From a checkpoint of a small mixture-of-experts model trained on Wikipedia.
Size: 8 layers, vocabulary 4096.
Below are experts of layer 2 (counted from 0) of a mixture-of-experts language model. Rows are named router (the router's row for the expert), gate (a neuron's input weights, with its number), up (a neuron's input weights, with its number) and show model dimensions 0-127. Each number is 200 + 20 x the weight over its row's rms, rounded and kept within 0 to 999.
Before each expert's rows: "comes after" lists some tokens at least twice as common just before its tokens as in all text. This comes from a sample of Wikipedia text that the model never trained on. Tokens count by the router's weight.

# expert 33
comes after: "201", "200", "–", "199", ".", "198"
router,185,240,207,200,203,221,181,191,216,199,194,222,240,190,201,184,207,217,225,238,187,184,190,155,181,196,185,176,210,212,225,173,175,194,201,234,211,171,220,171,186,208,209,199,191,206,177,197,238,227,204,186,190,180,207,170,183,229,210,219,212,216,189,166,206,192,204,221,192,207,216,210,206,219,221,218,212,190,208,205,225,200,237,175,233,202,208,206,217,203,185,227,214,196,203,206,199,202,178,217,173,239,203,173,188,217,223,169,192,172,212,238,153,186,221,178,219,206,201,218,203,167,200,207,168,214,190,257
gate0,198,192,194,203,202,218,203,190,181,227,208,216,197,237,210,202,173,208,201,140,184,192,189,186,195,192,193,178,170,207,183,217,202,219,208,180,186,229,218,208,223,177,205,211,151,204,194,219,170,202,190,196,204,212,183,216,207,203,192,188,220,172,193,185,252,205,211,209,213,265,188,201,213,200,207,190,221,221,185,194,157,222,181,208,176,182,215,225,183,197,259,187,169,201,180,200,193,211,220,197,213,209,227,192,203,209,153,200,169,211,180,202,217,209,190,210,244,217,173,204,197,207,213,202,187,203,149,214
up0,218,200,165,230,226,190,158,184,186,218,187,213,188,203,215,224,186,215,166,209,201,206,239,211,184,199,181,206,181,181,188,226,225,215,207,222,190,219,243,194,206,176,180,229,159,233,200,210,196,209,200,170,185,174,203,185,181,227,200,237,231,186,210,156,197,226,202,234,211,214,186,194,204,199,190,171,179,193,185,191,191,186,228,203,173,243,218,229,187,211,215,197,161,210,203,201,193,206,181,214,187,197,217,189,192,204,191,208,179,193,219,219,183,192,214,225,179,203,187,216,211,162,218,203,244,213,155,222
gate1,198,187,169,199,206,170,217,187,218,189,253,217,199,188,208,186,178,201,168,152,215,218,198,186,210,195,204,202,202,217,222,218,249,199,211,230,211,225,181,190,189,188,214,209,208,171,187,203,193,157,190,225,207,219,192,199,228,209,212,220,180,214,230,215,172,191,227,174,194,192,217,216,146,189,171,185,195,202,192,215,186,189,242,237,194,179,175,209,213,180,230,227,202,168,198,233,186,202,226,188,213,223,165,224,206,220,207,212,215,247,198,192,186,212,189,214,192,179,174,203,186,217,215,205,216,204,211,178
up1,225,172,171,189,200,201,217,191,222,199,183,190,175,213,156,211,199,188,198,199,206,200,230,201,175,196,161,195,203,185,203,204,149,217,192,166,165,221,204,233,194,213,186,188,217,238,226,206,185,222,213,192,234,194,211,204,182,169,174,166,192,196,189,196,233,210,199,199,220,191,184,173,179,191,211,240,194,193,192,175,196,174,156,193,182,196,171,175,182,203,190,190,227,220,183,199,179,164,155,195,193,186,227,171,215,203,173,208,197,191,219,181,207,202,232,197,219,192,185,170,197,188,155,174,207,217,212,189
gate2,231,214,179,183,178,178,202,214,194,195,193,220,183,181,237,218,226,167,223,157,193,191,194,220,180,200,181,197,200,224,205,253,229,195,145,231,219,184,192,192,172,198,221,167,207,196,225,200,199,199,172,198,185,220,195,194,217,209,184,192,225,224,248,217,188,214,218,189,181,201,183,212,191,200,206,170,212,185,158,214,184,210,206,216,181,206,208,203,187,190,203,230,209,189,153,198,207,190,211,215,209,218,215,211,241,164,191,201,169,202,186,188,202,183,208,178,194,209,247,224,171,209,184,176,208,174,210,210
up2,226,227,174,193,208,184,201,212,167,179,209,221,185,161,214,214,204,166,195,174,181,179,208,237,166,175,177,185,180,208,190,233,237,213,181,205,187,188,203,192,194,211,221,155,201,185,243,212,206,222,166,190,187,209,194,206,206,222,205,182,229,206,194,202,190,233,224,217,192,188,201,194,189,226,195,155,221,169,180,196,210,204,224,212,151,195,221,193,219,186,192,218,196,209,165,187,205,230,189,218,199,196,210,183,251,199,215,200,177,185,197,205,198,202,189,169,194,212,221,244,209,219,179,198,228,183,203,232
gate3,188,173,208,235,173,243,203,240,198,184,208,208,213,221,214,198,207,176,172,207,215,224,207,182,172,206,219,189,192,193,210,184,165,149,202,191,214,197,214,213,170,211,194,156,214,199,199,210,193,213,224,192,204,208,221,179,168,188,202,227,222,223,196,191,186,191,205,182,205,175,216,207,218,159,180,165,193,221,162,177,180,215,210,177,211,191,198,191,157,187,218,224,244,219,216,213,203,192,199,186,218,224,182,191,211,189,232,216,202,199,234,196,213,175,196,218,144,185,179,230,183,227,195,203,192,213,220,205
up3,189,210,228,231,190,205,179,231,189,202,211,226,199,226,171,203,204,199,187,235,211,204,205,209,183,199,212,207,186,181,208,196,198,162,226,207,199,179,192,203,184,205,229,197,225,218,213,184,175,197,212,212,193,236,207,181,163,206,230,223,220,248,219,216,210,189,238,206,201,206,221,233,227,165,213,209,202,197,169,183,181,234,218,182,218,193,192,180,167,227,199,206,204,215,235,201,184,189,208,221,201,213,185,191,211,192,220,205,197,178,237,229,206,157,209,214,153,197,217,228,180,215,221,233,171,211,246,206
gate4,181,185,211,212,195,178,201,194,157,216,199,184,201,212,164,213,219,197,154,218,215,217,189,202,215,207,231,217,185,159,204,202,203,187,195,177,157,232,220,168,190,198,193,206,181,180,201,193,220,205,213,195,256,219,216,215,187,194,202,218,218,149,158,181,179,205,180,171,203,221,195,183,215,215,181,223,162,214,195,184,216,221,213,203,207,197,200,204,210,212,178,166,192,221,221,165,202,231,192,206,219,165,176,201,203,220,175,204,212,161,234,201,204,209,205,188,171,201,170,191,215,172,222,194,193,170,205,184
up4,217,170,205,219,191,207,200,189,206,219,177,181,221,219,216,225,233,205,200,186,227,224,200,203,201,189,196,200,205,206,196,206,177,197,214,193,191,192,170,227,229,216,182,221,202,185,194,171,187,153,220,211,189,209,197,194,226,171,207,189,195,213,224,223,232,204,234,229,228,176,207,214,165,184,171,201,200,214,183,209,182,231,179,170,199,200,229,229,158,196,234,218,202,173,176,234,191,155,189,177,227,227,209,209,174,188,192,217,187,202,185,217,216,194,193,250,197,167,194,185,198,225,175,167,184,229,215,184
gate5,188,180,206,228,167,216,208,228,191,183,166,168,178,205,205,184,197,210,234,212,220,207,226,161,227,222,195,185,181,199,209,200,192,190,219,182,202,231,221,212,208,196,185,215,182,194,192,197,212,192,228,186,208,220,179,214,215,175,188,186,219,221,190,162,199,199,210,232,196,181,231,186,211,197,237,210,188,177,198,203,209,184,150,207,176,195,166,219,212,184,199,191,199,205,217,222,189,189,173,227,225,170,216,242,212,191,233,199,197,224,200,198,232,225,200,221,194,157,186,183,167,209,179,220,184,147,227,222
up5,191,223,185,209,188,206,206,228,185,182,152,198,228,195,170,214,213,209,225,193,214,209,214,182,201,212,171,196,147,230,189,200,211,197,205,195,211,163,204,224,208,205,211,149,197,203,179,220,218,222,195,191,197,199,192,194,226,220,167,193,230,203,154,182,186,198,229,234,183,181,190,178,202,213,231,180,219,187,196,227,209,175,183,224,198,202,183,215,254,215,179,185,184,202,232,187,197,206,189,244,190,190,214,207,223,204,228,182,180,218,200,223,190,213,193,203,218,189,197,187,194,213,188,238,185,152,220,227
gate6,230,209,222,228,141,199,212,183,175,196,212,219,222,199,181,194,234,211,236,208,201,207,203,242,210,203,185,191,206,193,233,197,211,174,201,167,150,216,226,189,175,172,182,198,197,201,195,206,195,222,170,190,194,216,204,200,200,182,184,179,222,223,192,231,173,200,193,200,211,232,234,179,221,209,187,227,199,186,185,182,199,236,157,220,187,187,170,212,176,211,172,198,230,212,196,176,175,178,198,199,205,177,221,242,225,198,173,217,176,206,211,192,210,177,226,194,186,196,193,202,177,218,178,214,196,179,216,173
up6,219,191,234,183,213,230,219,218,199,214,196,186,202,154,229,209,166,188,244,205,168,189,163,248,227,197,184,177,193,190,201,203,216,199,203,194,209,181,192,211,222,211,174,160,168,178,211,200,231,205,201,185,215,187,238,177,177,218,210,160,208,187,178,247,183,196,194,209,190,182,179,216,195,183,228,172,217,225,206,206,180,210,234,209,227,206,197,166,181,181,208,183,190,212,187,217,188,203,210,197,205,196,208,225,219,208,187,188,185,219,177,204,239,207,168,187,220,242,177,207,195,219,202,172,209,186,204,209
gate7,165,182,195,194,230,175,192,209,197,208,211,204,182,187,189,234,206,185,202,230,214,199,235,200,209,224,177,214,238,193,220,206,180,211,217,187,214,177,192,235,168,180,177,190,180,208,187,187,223,226,168,194,186,215,217,198,229,197,210,216,181,196,228,150,210,244,186,187,204,199,198,216,220,148,206,227,193,200,233,183,213,169,197,196,179,232,206,180,207,204,209,161,196,205,187,196,230,178,186,195,232,162,191,220,205,219,146,201,162,199,186,211,198,223,202,213,199,226,200,173,199,227,194,169,187,199,198,206
up7,178,237,225,222,205,208,194,213,178,217,188,198,203,221,211,197,197,163,200,202,175,174,191,219,238,197,203,219,171,209,240,215,214,177,183,203,207,190,207,177,236,208,206,221,196,207,196,178,214,198,214,193,214,237,219,197,202,209,177,206,216,216,202,184,208,212,195,199,206,223,186,220,256,192,229,207,213,192,239,205,209,236,183,211,179,196,251,222,197,201,201,210,173,165,224,210,203,196,216,232,205,159,205,203,194,224,204,180,187,191,221,225,218,185,218,233,174,243,239,205,244,197,213,222,169,187,190,218
gate8,185,181,156,206,192,201,182,212,201,180,195,213,204,184,146,221,219,168,158,213,216,165,187,191,202,165,169,189,186,207,241,215,197,201,197,182,166,234,177,199,203,180,232,216,218,216,194,194,203,207,183,217,207,202,230,255,197,223,166,198,201,202,186,177,206,210,212,182,207,195,194,188,205,206,197,204,220,236,184,188,211,204,196,244,166,216,196,171,163,212,186,167,177,173,208,167,181,221,198,185,185,191,207,202,203,188,221,199,213,204,200,191,197,235,190,230,182,214,155,190,218,181,181,190,222,202,195,178
up8,182,199,161,197,164,201,185,206,221,247,236,192,173,225,205,180,163,202,202,190,198,193,188,170,184,180,219,197,209,220,204,193,188,229,236,213,248,176,156,191,177,207,186,213,228,196,248,179,193,210,190,189,187,198,196,187,177,192,231,160,203,170,202,155,232,189,192,200,194,207,182,173,171,191,221,194,217,186,182,231,192,201,210,230,202,197,203,187,226,182,192,207,197,204,152,190,195,169,199,216,203,248,211,188,205,173,219,191,213,218,180,205,202,191,197,208,227,173,190,191,209,210,203,197,208,217,174,195
gate9,200,214,171,175,200,196,213,216,188,193,189,179,180,164,230,230,166,209,185,188,173,239,198,204,224,221,206,200,183,220,218,196,215,219,185,196,216,195,167,162,183,198,183,182,182,183,239,194,206,197,210,202,193,196,199,198,198,233,220,211,207,213,250,254,183,162,194,216,190,162,216,233,177,203,180,185,196,201,170,204,188,219,222,191,181,217,198,198,215,182,218,213,216,215,201,234,188,207,174,228,186,197,192,195,207,201,192,217,183,197,194,219,213,206,231,179,229,184,216,239,146,188,182,192,238,183,227,199
up9,191,195,171,178,210,190,200,216,176,249,218,199,195,169,237,207,155,187,215,218,200,194,197,199,233,180,185,204,187,242,216,199,219,209,191,202,185,199,185,179,168,243,189,166,183,199,222,207,238,228,172,184,218,162,179,228,203,213,221,223,211,205,228,245,211,202,213,207,183,209,192,233,173,202,205,184,216,201,147,209,229,202,214,201,206,189,209,162,197,157,198,170,202,198,204,168,182,220,221,206,193,217,206,223,220,198,179,193,220,207,192,220,178,190,201,187,204,178,202,214,177,201,169,198,219,187,185,194
gate10,236,189,237,158,223,206,186,222,175,204,176,213,178,210,229,232,223,175,182,199,170,188,194,221,196,205,179,220,201,183,229,177,207,208,200,221,169,226,197,168,197,183,189,222,201,193,230,229,217,211,197,197,209,221,204,174,192,217,175,171,186,221,224,201,201,222,188,188,200,182,196,222,211,204,194,193,226,165,170,174,203,210,200,210,161,204,199,233,150,179,189,202,216,181,216,194,180,225,189,206,205,184,213,169,217,208,194,198,184,164,188,189,186,175,212,176,203,182,183,246,173,200,147,209,194,186,202,178
up10,188,206,172,215,180,203,219,182,209,199,206,180,177,178,175,187,189,195,220,188,227,213,224,217,213,202,207,185,184,208,153,194,198,209,182,206,240,176,197,201,232,220,190,190,189,179,161,201,177,191,188,209,209,192,166,202,204,176,191,258,204,149,166,206,188,189,177,168,195,219,185,183,201,186,200,198,173,217,226,227,239,161,194,205,194,213,198,178,257,225,212,210,164,227,188,191,218,203,200,188,183,185,183,209,181,202,216,210,191,191,205,208,193,236,189,205,216,198,194,174,241,185,245,200,204,215,183,201
gate11,200,209,198,158,195,182,200,230,201,226,233,176,192,184,213,190,212,201,182,211,189,232,200,180,217,178,166,199,212,193,217,185,209,225,208,233,220,197,191,212,206,216,173,192,183,153,164,177,218,183,204,199,220,201,165,183,217,211,192,192,166,189,204,232,190,200,176,205,174,192,186,234,182,176,200,183,179,220,210,196,160,196,227,198,216,200,192,209,219,174,194,209,212,152,186,227,182,202,199,161,200,202,177,204,198,202,234,195,204,216,175,211,191,259,202,239,223,212,180,154,177,181,208,179,219,191,216,207
up11,189,190,225,165,149,189,197,227,194,211,190,196,206,175,177,215,192,163,203,206,211,195,208,189,196,213,210,167,192,194,188,214,165,193,190,168,180,198,186,242,234,194,197,172,197,183,214,195,205,219,220,175,176,189,180,219,191,203,162,171,190,189,195,219,178,191,200,193,199,192,222,169,157,166,199,186,195,219,210,195,175,203,187,221,210,198,217,179,197,182,170,210,222,242,214,211,152,214,154,190,211,176,189,203,225,209,192,207,205,194,225,238,195,208,190,184,206,234,199,174,157,193,210,187,171,198,235,184
gate12,204,179,174,185,199,163,198,215,184,210,187,173,172,190,211,208,201,221,184,195,210,176,218,220,172,175,195,169,191,213,201,217,242,231,207,199,195,214,209,215,186,209,195,180,220,196,213,239,211,224,188,184,190,180,193,208,188,222,223,194,197,184,182,182,164,206,204,222,202,193,170,171,172,239,203,148,191,162,176,170,230,189,222,225,182,192,161,190,216,177,182,203,225,231,186,218,180,221,161,218,191,173,217,189,232,186,193,204,184,185,220,204,165,195,211,205,206,166,166,199,170,191,191,183,227,206,216,199
up12,159,230,201,185,214,206,192,204,213,214,206,216,210,189,189,231,165,231,122,245,182,205,192,194,180,202,186,231,206,137,229,198,200,203,170,178,216,218,196,166,202,185,209,217,251,191,205,172,219,196,207,202,202,179,222,193,205,197,198,212,204,189,153,208,217,204,197,223,205,192,199,235,237,226,206,222,202,206,170,207,174,206,214,210,207,203,202,196,172,197,194,195,215,155,184,217,185,178,205,202,196,231,187,169,206,198,198,193,187,184,178,211,206,200,189,218,227,214,184,201,208,188,194,231,208,194,183,205
gate13,199,232,201,181,202,192,200,221,196,192,205,204,177,199,218,203,215,171,209,203,160,169,152,208,224,234,191,210,214,197,216,216,201,166,204,202,222,187,227,194,236,184,205,208,189,192,195,200,182,174,194,204,244,184,175,186,212,211,218,209,199,189,212,181,211,209,179,154,227,206,224,207,185,190,215,203,227,215,229,186,164,198,206,193,192,233,212,225,208,216,179,228,190,194,215,216,208,180,241,210,213,162,186,174,178,200,197,192,190,222,182,211,184,187,223,218,235,191,220,246,189,168,206,184,260,182,226,197
up13,187,237,186,202,184,213,202,196,200,195,205,222,204,172,206,209,190,170,207,216,169,176,135,196,242,214,179,224,206,196,213,182,208,198,225,212,204,187,228,197,208,201,229,171,186,191,194,199,200,223,188,170,212,195,185,181,205,229,192,215,219,224,190,199,212,195,178,169,221,197,192,228,205,187,215,197,242,200,231,202,207,171,237,232,190,217,202,229,229,196,182,227,221,188,224,214,227,201,235,231,183,203,192,172,206,204,184,190,176,207,190,234,178,195,222,214,221,214,212,250,209,179,220,203,220,180,230,237
gate14,218,196,186,195,188,180,228,181,204,202,227,199,166,198,199,189,221,209,144,194,212,194,191,223,180,193,209,195,165,171,197,163,205,197,235,201,180,221,203,189,162,211,199,202,198,188,216,216,168,189,225,209,218,199,214,188,231,171,221,187,205,195,160,235,212,232,199,193,203,204,197,212,230,192,201,201,208,189,174,214,180,168,212,198,197,176,214,231,193,225,215,189,170,196,202,248,227,221,194,194,169,204,225,225,211,169,188,195,226,185,162,198,205,221,211,241,259,180,218,177,209,209,195,199,207,187,175,199
up14,211,173,214,195,215,217,161,199,225,182,160,171,219,183,193,232,199,190,204,192,214,245,229,188,227,196,177,209,207,207,190,244,182,215,188,183,189,224,202,203,213,202,189,198,198,230,208,193,181,175,218,207,199,228,214,208,169,213,173,193,205,197,203,227,175,213,174,201,213,188,220,186,181,188,192,212,181,206,207,164,211,208,179,187,166,184,196,189,177,177,222,208,226,194,182,169,179,193,186,167,225,208,205,154,185,218,185,235,205,219,240,177,218,179,192,159,163,204,190,222,178,235,188,178,204,189,230,217
gate15,206,186,221,182,209,214,231,211,207,211,222,180,253,227,240,184,200,229,235,161,197,169,215,185,203,217,188,228,214,234,151,184,194,174,173,178,201,209,187,220,204,207,201,190,184,147,183,234,198,203,171,212,187,199,188,202,191,146,201,207,206,181,187,190,195,185,212,195,215,205,198,185,217,210,208,224,192,225,215,201,206,173,171,165,225,214,213,187,222,166,216,188,179,204,212,195,188,176,192,198,191,181,199,207,223,219,177,203,216,183,169,202,196,199,215,213,219,171,220,179,162,198,197,198,167,164,192,195
up15,236,208,158,212,220,213,213,202,180,207,224,192,199,231,216,202,184,217,229,153,211,179,206,225,211,229,204,213,201,214,161,187,189,179,158,200,211,209,217,196,181,215,208,181,181,144,171,227,177,224,166,255,208,207,187,194,195,177,233,229,247,181,163,180,202,186,202,187,214,228,201,205,200,199,218,204,199,187,194,193,218,174,212,217,209,229,208,230,232,208,231,170,184,201,186,169,233,200,200,214,188,187,171,184,204,181,176,200,196,206,172,195,194,205,198,197,201,199,217,191,216,186,213,201,191,189,197,193
gate16,208,204,196,178,220,201,189,225,188,198,196,210,181,192,218,192,198,186,222,189,174,183,192,207,153,185,188,184,201,182,249,213,222,205,204,210,177,201,188,217,202,204,190,216,207,205,247,214,218,220,185,175,190,208,207,155,203,225,218,170,175,216,227,197,165,228,202,218,196,175,178,184,165,207,198,191,222,160,195,189,150,190,244,231,157,219,175,186,194,179,197,210,220,172,205,177,186,208,206,208,195,206,237,180,204,182,204,194,195,173,196,190,196,216,190,156,179,186,171,244,190,202,164,202,210,213,204,197
up16,165,194,187,234,194,200,178,192,212,211,212,207,198,220,173,201,215,212,201,187,235,199,211,211,212,206,213,215,186,189,143,205,182,198,194,181,207,208,203,187,201,208,222,173,189,189,185,194,180,192,228,214,192,183,213,246,191,182,171,200,211,169,173,189,245,178,201,165,198,230,209,214,262,233,212,187,167,249,211,203,229,209,189,192,217,174,206,212,220,224,204,209,169,210,196,216,238,219,210,202,175,180,186,216,219,194,204,203,226,190,205,197,203,173,216,221,211,224,196,189,233,197,253,204,189,188,175,194
gate17,202,182,211,192,193,200,195,235,186,195,196,159,217,230,198,184,217,216,222,215,248,186,204,205,169,194,191,164,220,211,206,195,212,211,221,219,235,193,155,238,197,218,187,206,164,228,208,202,189,177,149,223,182,251,184,198,199,209,172,184,185,223,218,203,185,201,214,221,193,201,211,179,189,164,199,221,214,223,235,238,193,230,191,217,204,196,183,181,173,187,209,180,199,198,176,189,187,186,188,216,230,221,210,219,206,203,241,205,186,193,204,187,193,232,175,197,204,186,218,198,180,226,207,174,220,162,198,214
up17,206,179,247,185,170,186,227,230,179,196,200,161,228,218,173,165,236,199,215,201,237,178,182,200,193,187,205,165,207,227,198,180,199,210,227,222,207,178,174,203,218,215,195,188,155,226,211,216,179,192,164,235,202,211,193,215,190,191,206,178,219,198,201,176,196,181,210,209,216,215,227,184,205,203,200,194,207,212,244,218,230,234,166,226,203,198,174,191,171,213,197,207,194,201,168,201,197,212,187,236,185,209,209,244,195,228,197,210,219,192,217,196,193,225,172,211,201,189,190,198,198,209,232,187,193,163,218,230
gate18,208,229,207,203,194,212,196,216,172,190,211,198,223,213,212,165,239,172,224,193,218,174,208,187,211,198,196,227,192,235,175,222,186,155,197,188,199,176,200,238,258,197,197,164,157,208,216,197,202,220,167,204,178,235,181,231,190,200,188,196,190,201,196,169,169,203,232,195,179,205,174,175,175,177,227,192,207,187,230,223,209,249,212,213,220,209,226,198,235,224,212,213,190,208,217,214,195,204,191,222,197,204,234,229,205,217,194,186,196,222,169,216,188,198,194,189,212,209,221,201,179,208,221,213,177,179,192,215
up18,224,197,188,214,194,219,168,199,184,198,168,179,165,178,246,178,203,177,206,196,218,188,191,192,176,206,206,196,185,242,196,189,237,178,183,211,220,215,210,215,209,216,193,191,182,222,187,186,177,170,165,210,196,246,183,177,204,186,184,189,171,229,190,170,195,217,211,165,181,220,203,225,168,186,176,202,214,169,195,220,134,204,212,220,188,155,202,203,210,189,200,240,225,202,196,195,209,232,193,210,210,223,218,248,186,221,184,188,191,228,188,201,216,195,187,177,185,188,211,200,182,211,208,192,194,202,193,216
gate19,191,203,207,206,218,202,205,177,201,201,186,192,237,235,184,195,192,178,185,219,181,183,225,224,204,169,204,229,207,194,211,190,194,202,215,201,211,215,169,165,188,159,204,186,199,208,242,195,181,198,193,197,202,171,206,264,187,208,198,177,207,127,213,192,210,184,187,203,198,172,193,190,213,172,207,189,187,181,203,209,215,213,179,193,174,207,213,208,174,174,189,191,153,244,221,204,170,243,234,210,207,210,165,211,217,191,212,202,214,191,188,218,208,204,195,201,196,218,187,179,193,194,190,161,190,177,153,204
up19,192,170,231,184,214,222,179,223,192,219,197,171,209,225,231,180,217,201,211,219,188,201,169,155,199,180,211,173,221,194,239,197,207,171,185,184,195,181,227,207,205,236,201,226,223,202,193,204,199,189,178,216,193,223,198,169,205,197,216,209,184,258,205,199,171,221,171,197,208,208,223,218,214,171,187,203,196,214,196,212,178,213,222,185,225,199,209,192,194,201,212,236,218,154,175,231,214,171,189,188,233,197,229,189,169,181,218,209,189,195,189,217,197,191,191,208,190,193,260,218,188,180,183,239,224,211,207,188
gate20,212,191,177,198,183,206,221,203,189,182,205,213,210,184,225,224,180,194,187,204,216,208,215,197,232,246,210,226,186,204,168,173,181,204,163,170,211,205,201,174,209,191,159,187,197,190,196,207,181,207,179,188,263,197,227,230,226,188,188,225,203,179,186,212,182,199,183,176,183,181,162,183,201,208,212,182,174,212,228,203,198,177,200,200,178,169,171,192,169,192,203,199,176,224,207,201,220,173,200,151,225,196,170,189,229,211,186,213,194,210,214,193,185,239,210,205,208,243,172,171,182,209,200,200,237,178,214,189
up20,197,180,174,231,172,183,169,174,179,213,171,189,206,265,194,213,202,226,202,165,223,207,210,197,188,170,201,227,202,199,178,205,182,200,210,162,173,217,228,195,173,193,218,218,197,226,184,214,168,181,228,221,160,208,222,185,211,187,158,199,229,217,207,186,208,228,189,225,205,206,225,191,225,202,189,208,197,197,175,188,216,183,196,176,209,226,212,235,191,169,212,209,174,166,188,191,204,190,163,212,204,188,224,202,172,206,183,205,215,206,187,212,212,218,193,214,176,180,173,176,184,189,166,205,170,193,191,224
gate21,199,185,211,174,214,224,192,226,199,197,224,165,225,185,214,198,199,211,205,247,195,200,188,210,171,203,205,202,215,230,245,197,224,229,191,230,227,210,175,227,184,184,197,194,170,188,214,188,236,217,175,199,216,188,203,199,210,224,209,199,199,174,204,187,171,174,203,211,184,178,200,209,185,162,206,172,191,213,218,216,221,239,225,180,205,192,150,191,173,187,137,168,204,190,176,207,158,205,216,207,202,188,195,194,213,213,244,202,194,191,190,221,194,193,163,186,202,196,182,219,214,200,216,194,211,209,206,243
up21,213,189,220,174,196,211,190,214,234,239,221,179,212,191,207,200,188,228,215,236,206,167,196,229,214,228,188,201,238,209,180,188,197,211,195,223,245,179,160,241,212,215,210,173,173,166,197,206,199,201,134,239,187,199,167,230,205,207,232,179,214,190,208,206,209,178,215,211,199,226,192,213,184,156,194,201,203,206,205,209,221,201,201,200,206,195,188,170,191,235,182,173,198,190,210,207,204,171,207,194,193,180,177,174,191,197,237,202,178,176,190,213,221,212,202,199,224,179,244,191,200,204,203,209,199,184,197,223
gate22,217,180,235,175,208,178,203,227,179,193,168,196,199,201,186,155,234,195,226,210,221,207,213,164,215,181,189,201,190,231,207,198,191,185,209,168,190,168,209,236,194,190,182,205,221,191,244,209,256,209,211,191,185,229,180,193,191,186,218,193,189,193,192,188,211,220,215,224,213,221,213,192,197,216,197,205,207,193,236,219,175,197,209,223,203,176,181,214,147,209,157,202,214,229,204,192,220,201,154,195,222,218,206,203,221,201,189,201,194,191,195,218,185,196,199,202,173,188,206,237,175,169,143,207,191,197,172,199
up22,221,196,220,219,207,223,186,167,238,197,221,191,185,182,226,252,200,193,182,163,202,222,199,259,199,213,186,196,228,184,174,219,189,199,161,202,191,242,186,194,210,209,179,205,170,184,172,193,162,178,179,204,231,186,227,236,211,211,194,202,211,190,198,233,187,194,173,183,203,196,207,201,165,182,186,213,189,213,180,199,201,208,187,165,205,197,207,197,209,193,245,203,182,179,170,221,187,201,237,191,225,184,170,213,194,211,207,201,184,211,212,190,237,215,210,199,186,207,183,186,199,239,246,185,199,195,207,190
gate23,189,210,191,231,195,215,192,234,151,203,186,162,193,232,184,203,199,177,205,227,219,205,202,178,177,187,227,242,179,195,191,231,205,190,212,228,209,219,178,218,218,233,229,198,199,194,208,191,170,186,236,231,170,232,211,224,208,174,203,217,219,222,185,181,221,189,189,208,195,223,225,209,208,204,204,163,202,231,183,164,222,241,189,192,203,225,208,195,180,207,199,216,233,247,200,206,240,199,202,204,226,213,208,201,222,199,197,215,186,179,250,207,190,207,206,203,183,199,205,186,196,177,221,217,184,188,231,193
up23,165,180,208,188,203,188,200,201,211,175,202,216,206,200,175,214,212,187,206,219,231,168,208,207,177,190,196,174,245,204,204,218,147,204,205,174,200,203,206,190,242,155,192,179,179,210,244,206,184,206,193,185,179,193,169,193,194,216,187,178,177,210,199,199,188,181,193,208,206,202,196,132,183,200,191,218,196,186,215,177,206,253,190,201,198,223,198,198,215,201,169,194,194,221,199,198,175,188,128,174,191,184,223,191,177,225,213,210,185,200,198,220,208,200,177,205,202,193,218,172,190,177,179,159,191,200,216,186
gate24,205,179,178,179,172,196,213,226,200,226,224,224,194,201,224,169,190,194,224,174,212,198,205,174,233,228,204,179,235,169,198,225,192,178,152,204,179,203,208,201,211,194,198,186,186,189,194,230,197,209,156,209,182,197,182,177,206,187,193,212,206,190,222,186,147,186,219,216,212,208,251,186,162,207,229,209,196,203,219,188,237,172,220,209,204,209,169,184,210,185,229,187,200,201,227,182,193,177,177,229,218,161,188,194,211,188,192,207,187,220,195,198,176,192,214,227,191,171,223,194,159,203,181,202,212,206,196,159
up24,203,199,235,215,189,203,222,185,222,184,159,169,214,199,167,226,221,209,171,230,203,219,196,212,185,207,202,224,187,207,216,185,203,195,235,215,210,221,195,192,213,180,179,236,226,203,204,175,167,172,230,232,216,212,210,218,207,189,206,188,187,230,206,214,217,197,183,183,232,200,174,207,234,194,171,222,183,212,172,193,175,225,149,194,195,197,202,194,174,216,193,222,195,198,185,241,218,178,188,149,197,224,200,194,191,245,197,219,216,222,208,205,214,211,195,206,185,195,162,183,201,199,175,171,191,233,227,180
gate25,200,165,207,151,213,228,206,224,260,207,212,149,194,184,216,207,206,207,196,207,219,185,212,204,218,195,217,183,221,205,194,198,233,216,226,199,216,205,166,250,230,226,176,208,172,151,216,212,202,197,186,207,211,245,189,236,198,203,203,183,200,198,198,203,172,179,222,214,218,172,182,201,194,167,195,210,183,203,226,213,222,192,216,210,211,188,166,180,169,186,156,186,192,196,203,196,165,181,187,190,215,205,223,212,229,190,231,220,207,194,220,202,218,209,194,194,208,170,198,218,180,225,210,182,206,195,208,203
up25,177,201,235,154,205,235,204,216,217,237,204,194,195,184,200,167,190,197,220,226,208,158,228,188,252,185,200,160,205,184,216,173,192,227,228,218,196,201,203,227,215,240,171,217,175,201,208,189,212,193,206,213,205,219,191,218,179,183,237,190,216,209,222,191,204,178,223,212,221,188,198,215,211,174,190,238,222,195,218,214,238,208,195,207,223,194,189,188,146,203,156,186,206,189,188,219,175,172,156,212,194,217,213,206,207,220,216,200,196,200,201,221,201,182,207,202,225,168,222,193,183,198,212,196,185,201,211,215
gate26,204,196,205,227,157,206,213,211,185,169,188,213,233,192,212,214,188,204,191,170,176,214,201,187,208,221,196,203,198,230,195,192,211,206,199,222,201,194,181,188,227,214,201,175,164,178,148,188,143,196,205,213,231,191,178,207,230,183,211,204,230,191,208,207,190,231,206,167,207,179,221,190,220,174,185,189,227,198,235,195,239,193,148,154,173,202,192,191,205,205,203,200,158,192,222,188,181,212,224,190,187,145,210,188,184,196,201,203,195,195,188,196,195,168,195,185,178,220,193,202,227,200,189,220,182,171,218,178
up26,157,187,213,176,237,226,218,170,221,231,214,163,150,203,196,202,225,197,189,206,203,205,205,211,198,190,204,217,196,223,192,200,223,191,211,170,197,207,198,251,181,197,194,232,235,213,220,191,241,185,201,198,200,217,239,228,171,198,205,162,201,211,181,197,194,152,225,227,204,219,192,194,185,199,182,193,151,226,198,204,174,213,217,220,219,185,232,241,211,191,190,183,225,183,194,221,209,193,178,199,196,223,207,213,203,198,186,218,209,218,208,203,178,210,204,229,230,197,218,198,172,207,180,170,209,209,214,223